{"n_layer": 14, "d_model": 224, "n_experts": 64, "experts_per_token": 2, "d_expert": 96, "d_shared_expert": 128, "activation": "swiglu", "moe_layers": [1, 3, 5, 7, 9, 11, 13], "router_score": "softmax", "normalize_top_k": false, "routed_scale": 5.66, "balance_loss": 0.000541, "balance_bias": true, "shared_expert_gate": true, "init_std_router": 0.00753, "lr_router": 0.000609, "vocab_size": 25309, "norm": "rmsnorm", "norm_eps": 1e-05, "tie_embeddings": false, "optimizer": "soap_variant", "lr": 0.00313, "beta1": 0.95, "beta2": 0.98, "grad_clip": 2.0, "batch_tokens": 32768, "seq_len": 1024, "train_tokens": 216000000, "steps": 6592, "dataset": "wikipedia_en"}
Below are experts of layer 9 (counted from 0) of a mixture-of-experts language model. Rows are named router (the router's row for the expert), gate (a neuron's input weights, with its number), up (a neuron's input weights, with its number), down (a neuron's output weights, with its number) and show model dimensions 0-111. Each number is 128 + 24 x the weight over its row's rms, rounded and kept within 0 to 255. Numbers have three digits each.
After each expert's rows: a language model's description of what the expert responds to; "gets" lists some tokens that make up at least twice as much of what it gets as of all text. This comes from a sample of Wikipedia text that the model never trained on. Tokens count by the router's weight.

# expert 19
router:096157156120112112125144126134081149140119177166137121124098137128106122159110131137124109120125103136094131107089131094114124127169106126127116116108168150146119144137154124135100119123164112095089113160139129155159090090121118136105099125111127122125139092092131128138124110123106154099141105116132119106145117056097126098150132157159
gate1:123126158117129157155117188109082159151120152109120104103166130124157113122115112136139078140155141129080087088093092140137132110125116150126170130117088142143114101114152120127121145175128124121088116145091164123135118130134104141107105106096108114097144090107104137066103168135083140161106159149120146127144123135136121083088148104134
up1:133123170161118140121154142130105173111121078086110116155156117084120113149157095123124074156142146088106094092074083173114122180128120108094135139125093142138131110118185137118108176137109108112115124153095120160139128104181097132089111137120101141084128108129112131092129135103087148134098135144112120122149131135162161080106132121104
down1:128153140128118127147121156110101118131174133121137103120155104116189127130130124164069115096175135128125122114141101112107122123142111114143128152131175152110114115139095132139102134155135130145118119115132118103138112184104089119091091165133128156127153157093104137144114116143122141116164130123156137114098121153111129066084126159181
It responds to: Words like also, called and named in "also known as" phrases, plus LaTeX commands, IPA letters and odd script bytes.
gets: " a", " as", "s", " to", " called", " is"

# expert 29
router:060103119137105104130096114138103108090096112127113127120113109142146138121124142137118104105120155134105103119071091158157131147089091108118128140134107122127129092149132142152101137109142083147149111143069110154139135132157142097162146103170101120135146102168156151122150157096119149106134079149111102134125097118107161120148096116184
gate1:123138142112106090144144127152154136143093148175135130142112101142114173181146101127109159137130134146094109154089115095087116113119126102108127107164155113105155155131129153135070114096161144116092174129116135118114132141153114054161147094129112154117124123098116137150154111135099119093120143126162156106140104118175114136135099083109
up1:167118100113131127115123157154136147132149109112124117153184112131132175067132127188125154099117151104138137126176110117192133139129135146170129182158108138167131132098118107125125122127084129182154164101082136133140105097121134205094119105099140156125149107135112135111151157076139100123096131081100118131126133137103147138127124131132
down1:107121158085113127155125133119140145169149190134110125164070135124086119176148126058100093092101079097159117143122129105117152085149149124130142124140155138098135096150110129162108086172146151110114148094161124112113123153136093142143116171132103140131127124136166129131154090130118166139125150123095140128127114082134139161143143097134
It responds to: First two digits of years, split from the rest (19, 20, 18), in dates, decades, seasons and table rows.
gets: "19", "20", "18", "17", "16", "15"

# expert 33
router:133114124186145125149167147085087152110116124131102122113135123160121137112104138119138144142143143148120128124116075137111137108111166133126148110168113142140168108132111107119089116142109135132106120128131098151090125098161142083140144157101118097162146133151111090144169166154116091105113153120104133122091116143123145170090108113144
gate1:183146099135155150099101115144139100073142132098092106104107121111144191122088131133114121132167126173113124134069112125157172093128137135132124135146122131145132155124126153099110129119115160128094125101098134111139149170147113127145135144087158072120108147112137095136133133186109107119123143122143128137109095158099147123119142070152
up1:202083131119126131129125180134135116066133130093102128113094118102155152159088119149131118132199119137132148129075135116160195105156152130131137150125112146157137142110118121129125100106122148106125111101115113140167149166114125118163086105096135082124119161091130117124138161146126115183145135139124141128110119132105162126106158084136
down1:087141117149143100083148094171144158140120136128128133103120128078136144151131143100162126153139118133175121142130147125141115092149135093085155106150115167138134076169169102120191123100144126148145133167131112143149146143148143189121112184146142106113161100120131124068134125096112108142108145121153129114132129142151134134108158126089
It responds to: Single capital letters starting a name, word or initial, often after a quote, bracket or pipe, e.g. H. Emilie, "C-all Me", Rein P-õldme.
gets: " S", " P", " H", " D", " L", " G"

# expert 40
router:126139122155113136083128131138098110097146092091080102102153161114119097175113139130101105127152143133134119133136143098140135134108131157115147171101131136138132091159145079134107087121150144163145081169158101146122115171093149146150117132127135131111134116101131131093145121135103146085145092107125148181125142109142102105123120169161
gate3:111166124102173132140113094107126150091121109153128145188150165125144140147154115132087138132152104133093138102058162104126144133137181104144117104125149115136123145129124158121175107134126126154111105130122074081127098123121140113125095128155149083142113139160120112118149079144132121147154138103123135124154138104081100106083131149139
up3:140160113131140108172138096125103149116104158154109142148109162138144160151145116112102122125185081131113117128136110157144129113147173114113106129113133135165108131120130141120128102115151165119102110077148110126143094107129142096147077128143124107174116158116158126163131080151101120148150123149099148116107128121086091088115113133137
down3:114141102063122145138123164119109125124161139130107120144133127143172106132172105126087106117114122146116127134107180076143159082134131082165084119187128132107109119133125150159137157098103140111146120145129111065157132137086155130120156143127138082120124176144091151137138167164134155134084109120092095092131150096163127113117201093134
It responds to: Auxiliary verbs had, has, have and adverbs like yet, once, again, later, mostly in perfect-tense and modal verb phrases.
gets: " had", " has", " have", " with", " that", " also"

# expert 8
router:137082108128112123122155102118150124086117129131141124139146133095133107117114113108143170130136126129174154134128076109147134101131109129108138170176096156130118118166136145141127145109065140134125121111120115130144143128180140093104120157120093117120166107134158105155145145138145077116170117105084123143107101123127130118137139169083
gate3:105115125156130146107159168097080098143170134154122134111088093113129114147139100137128124104124133091097173127158109143138142130088129128102148137120134105154093090084101171107123165119123130169131116142119093111112165123133090104150145136151150111124109093109158097105140155120147144121124154124179134107068135181124177120129113125125
up3:140116112144150123147055112155137140107092119120140131123131142131176106108106161110109113165113170136136109158079143109147135130127132144168108138134124147094174127150125084158143110170144102081137127146139129152130117126133159170123120098124073132151120160127121139168141139117089146155120136166082129152174130118104113140156133138121
down3:052105122123103126109118125107107128133098121099109128110113118120138087116125115140143133095130177098136120109124140121124148076136155133112122146126215114173110166148159098105127116122126120132107074127121110141169133148120113158132143111135084128140112107119070131108146107064153102151163178155116101120150120140136144145123117129138
It responds to: Bare space tokens and currency symbols just before a number, such as years, amounts and scores: in 1865, £, €.
gets: " ", " $", " £", " €", " [", "$"

# expert 12
router:089145138104097150119108076117105098096089116146127138119126139139111090087111122126098140128132148137124161172130102184153112140122129129154137158119128131136124102131124121148111113161143115109171142124109100158098125164121095131139128119168093110138133134112115158166154166132145125110148106170134139120132126137106172105167099095140
gate1:087124196138137105090125121097130134125196119121098102103074148121118140125118125127130129098110118143144108164144128148110109097110138119178112154113129117132130152100137149084111146126107139114108089091139090143105166177134114101118186122135149152146114086121110131120083157162156186133168141119086157139142108111106131125131090115139
up1:133102105127131168139091134155164116167052147125184139123138122131147179148128169145163113161149154105102136112085106110137133137109168128121134119162132139105146076170144083192140102117156115149081178139130146115164100124148164161139071154132099126163135147140112125161150095111092083123084131112122116142119141141138147138125160113135
down1:142137131113127127122162126113081155135147093100129173161144112142123144122095136157189116150119153119143102095108118104153136168116081137136116093092097120158087135135173092123093177108087147157144158145141178141106082109082103153134135124140126140142104109139153125100119122060159104115124120136114124142094150112147116141131155160149
It responds to: First half of four-digit years, 20, 19 or 18, after "the", "in", "from" or an opening parenthesis, as in the 2023 season.
gets: "20", "19", "18", " ", "–", "00"

# expert 38
router:159160145130148130122139095132141131138101109107153150090141122190125105161163128148128091154164157131142137133144142148161108122124093134135146162142124169105092109115110119169145111130133110141158124112109139152135124129113162157082158142138129112125163139086110157124113089139157145090095098094110146136151145101157150094182145162166
gate0:151138161136115126120107141111131109151127150156166100143076137114132145148143110125111145109111179158115133079057102116133123149116114111135103096150142101138123157123122115162129119123122143119166148110118175131119103129127142115092102118130119144071148115145159119099168149169111140173145129137157110160172099118146091171095148166123
up0:128142127151087093111145114164138147158159130099121095135133107124157069144116146120117142110135110141170163105159147120153119108146143118129120148148109131140152086101141098085152118153146105136117139123136109143155201129099115133129111123113099135130096139078122181119115101059094088152102152147109111136122121125119106079096113113129
down0:133112151132137090161144125137129146099129145138122071141153149102124142131127092077133130147139110091090122152058166120159096126125166123156157116124181115160131144087119126098099113161161144135110136140137139076148148124122118111173147148117151089169142073131114113149121112130129092128131150150144114181124142133098126180138139120147
It responds to: Past-tense action verbs right after a subject in event narratives and plot summaries, such as went, returned, took, held.
gets: " was", " won", " held", " took", " went", " became"

# expert 59
router:140077137100149123152147099093180134102170153122116125119128112087076127149097150145123110154109095114139111130157103125121135168110162143103156142106100155147148157140110156136114126187143154130112110110115116134118145127088069123100114097132144169130138120103092143114113104139131135153103105115172102170151157145107117116113125147132
gate0:078094086145137107112151109155099116120139093093133119133110108077158091169133097095108132123135132126099151105128112152099138110171144106121120116143119130129116177154146134125138097122103170106100117172107096165110149098110090129130133132116131125126128090102118135092161124131113124127125137187133116128112194117112137115133132143172
up0:171157174160121166152109137090144148133114139165111125114161138187118165058130142152155119136126140126143099146128115104147124123109137126100128145093144121125112102101139132120145139117119104153126142098140138106137131138161186105111109120147104125130132146169147104133103127141169139117146136093102139133140074093153127124134137150084
down0:130151083136073130162114085115189108114167122150105155122104155105148150138137127127133127079141115110179138126119112143115123116132157130142108119080108102163103082159129122114130161138109133120127180111140123129139134101130154067133120158133111137111116100129105109109126096118114121122134083123096144120094140114125163137161113126144
It responds to: Pipe and semicolon separators in tables, especially header rows with sports statistics and election results, as in "Years | Team | Pld" and "Candidate | Votes".
gets: " |", "|", ";", "-", ":", "==="

# expert 43
router:129127100091140135143137084124147095149100182151145134108107110170143115128137128150119101159117112116090099140146094163143140156110157124136105125106100106183137100123170102130126118117110161100108117108154158156119158156080128161111093092130153112134137167089153140108144074148157103133092124133169125121115117088147138132088125104131
gate0:133123110091146113161143146154139125135164140100118123142123122123126109148090109107152086137086121096142131106163099082124151107114159101170114115112100154152131148118137123140174158184119136099173094133112110127134118148101197134135107097166112131147081130115138132130135130202093103133114162142131142105122117091124119110120139146131
up0:144108156118143093121112089151180117105121142117118114158113134104120145187055149115143149164083131069159122141163112142109151085111185144152084123113111115132127147144145114111138129155134129081132103156124119155139141140111162123159164126152106117114108155117140156065135130162111140121121150122139120116148131078117116130114118142131
down0:173156110110130073123133138117127104177112129124128148096138157148096123111135146147123076148098105138096120142147087153137135167136090149115142154133113121092163139132158093110132120144096139104138118124180171094147143105107148149161101156103113169122163139120155124112116131114088142113129173113120151122110180171118120137142148101115
It responds to: Dashes, pipes and markers that open list or table lines in infoboxes, plus possessive pronouns like his, their before nouns.
gets: "-", "|", " his", "==", "===", "The"

# expert 32
router:180133144077158136089138124119125082129107101118122105109155120111137117122105116124121114104138110137166140139130117108162133140140139118140079160149161142133131085123106149121117120113119088130141126119122105102163130116077153116127181161180105103105108099132150155118112105125113167098088146105112126123133120152115121105161139170134
gate1:146157100131126136084122114146124139137126138171133095062103128147143140114115104132148135110152189125144096078137169134121140157178119090111073145151137158145168115109088129098137134103160168161140108134077096124116136122114120137162150093134119109134126136110133126115143144107098143133139139127148144129125063153105104124122139115118
up1:132183113094119089130153143111127163127088123126132122151100130152150148132101132171120145156137135133133139157113137144105113132133126167084148123128106105095159107135078138137142126153150141162141103084167138126146105161124151134111105168147181151150164136148149155149145122144107158071167073127111166105131149130144165153106083132120
down1:149128095119125157035099138115137161156158090109119141124091115145111156126134137169142130108187126119100140124137137118174111093134121078145124134087170112121134126127145154136133122138075134135153152131123130164080117163110086140139130100118125131087151153071127125112160169167120094146163156128141116110141108135144097081117158106150
It responds to: Forms of be, have and similar linking verbs after a subject or modal, such as was, is, been, became.
gets: " was", " is", " were", " as", " are", " be"

# expert 0
router:087113142160176116169097124157124103087160097136135117104143073135137142147135128124106136139146129071155135158122111147132127128161101104120138123140141150124151125154093154121120115154122084154108127109112119176159133189141135108146136118172078136149138115134105142143108099114143107139148142124104152111167121104093090150175111147161
gate1:123150134124150144142112130097127123112141130110154131120162133104128187156128086137113118104131158184157122082090079134116170142155111116113160105137099142079139140153101123146104071066091146128133185134127153121137087163130127150137117103132144141123150149146109116162186131096164141093179145101105135128133107147172120143128125126159
up1:121129139106065113097148115129155136129141126126134132092152142161105118101147163092148153145126104086098129171171138105141101100138165113130107133138167111158125148126150145156143155169129107129120094148118146132100147105128147103098113120103142120120127128152136126126066077124106156115091133156092152125147160123069120130145133090117
down1:124150141156150134095089146108116117115057120174129174140073125109120127107108071125164133094100167149125085102143077107143107091134135112138121127156157105131156136117117129129122137163114114121172134170153122135119129139124127104108104128121143126134117130098158139123145157124097138112131103143153079158092128154144144104122088147142
It responds to: Final two digits of years and day numbers after a century prefix or month, such as 19-94, 20-16, August 26.
gets: "17", "24", "22", "16", "14", "09"

# expert 28
router:105119124074125139150076105136083129154153162157138109086119148122165136117125147117169132117129143167130130152145081134106169123142106116114131141149122112082147122152159083156095143164162137094132108113158142094160149135144095099116123146112116145174162149168131150114148119160151127148179103136141125136166099103133104159093110159141
gate2:110130155135097110172126127134116105167094084118177094109126097110123109125136082120163109147097066107142069110157137111144116098125174114142139107122129131099087143095114081166135141134131135104151143132132101126170143132119134102159111103105155121134125138132111112133131119113168099125131111113121135113091114151155160173162110108144
up2:131143127125112167139128124112120125101096084129134146109113108081150122062152163126138115102104096126137139168150147103081124072103122128141131142116100122129099134114104121146129095170084111097155137125160062188138127164116150100126146129124146109161095088142124103144108131153112157130136141132130096110121113167111179133128118144094
down2:135084179121164143101113117133149089126184162097120142133122138102149132127106131100083106149108131125113161149125098105112191075116112124107154183131171110126105157109103123147091125119086108111123144150117128144087148069161147123136086098122128140136115141151157133140167141151126151110150134145146157153106125120142131118122095114148
It responds to: Digits, decimals and unit symbols in coordinates, time zones, densities and formulas, such as UTC+01:00, °N, /km^{2}, ′.
gets: "0", "00", "^{", "2", "°", " mi"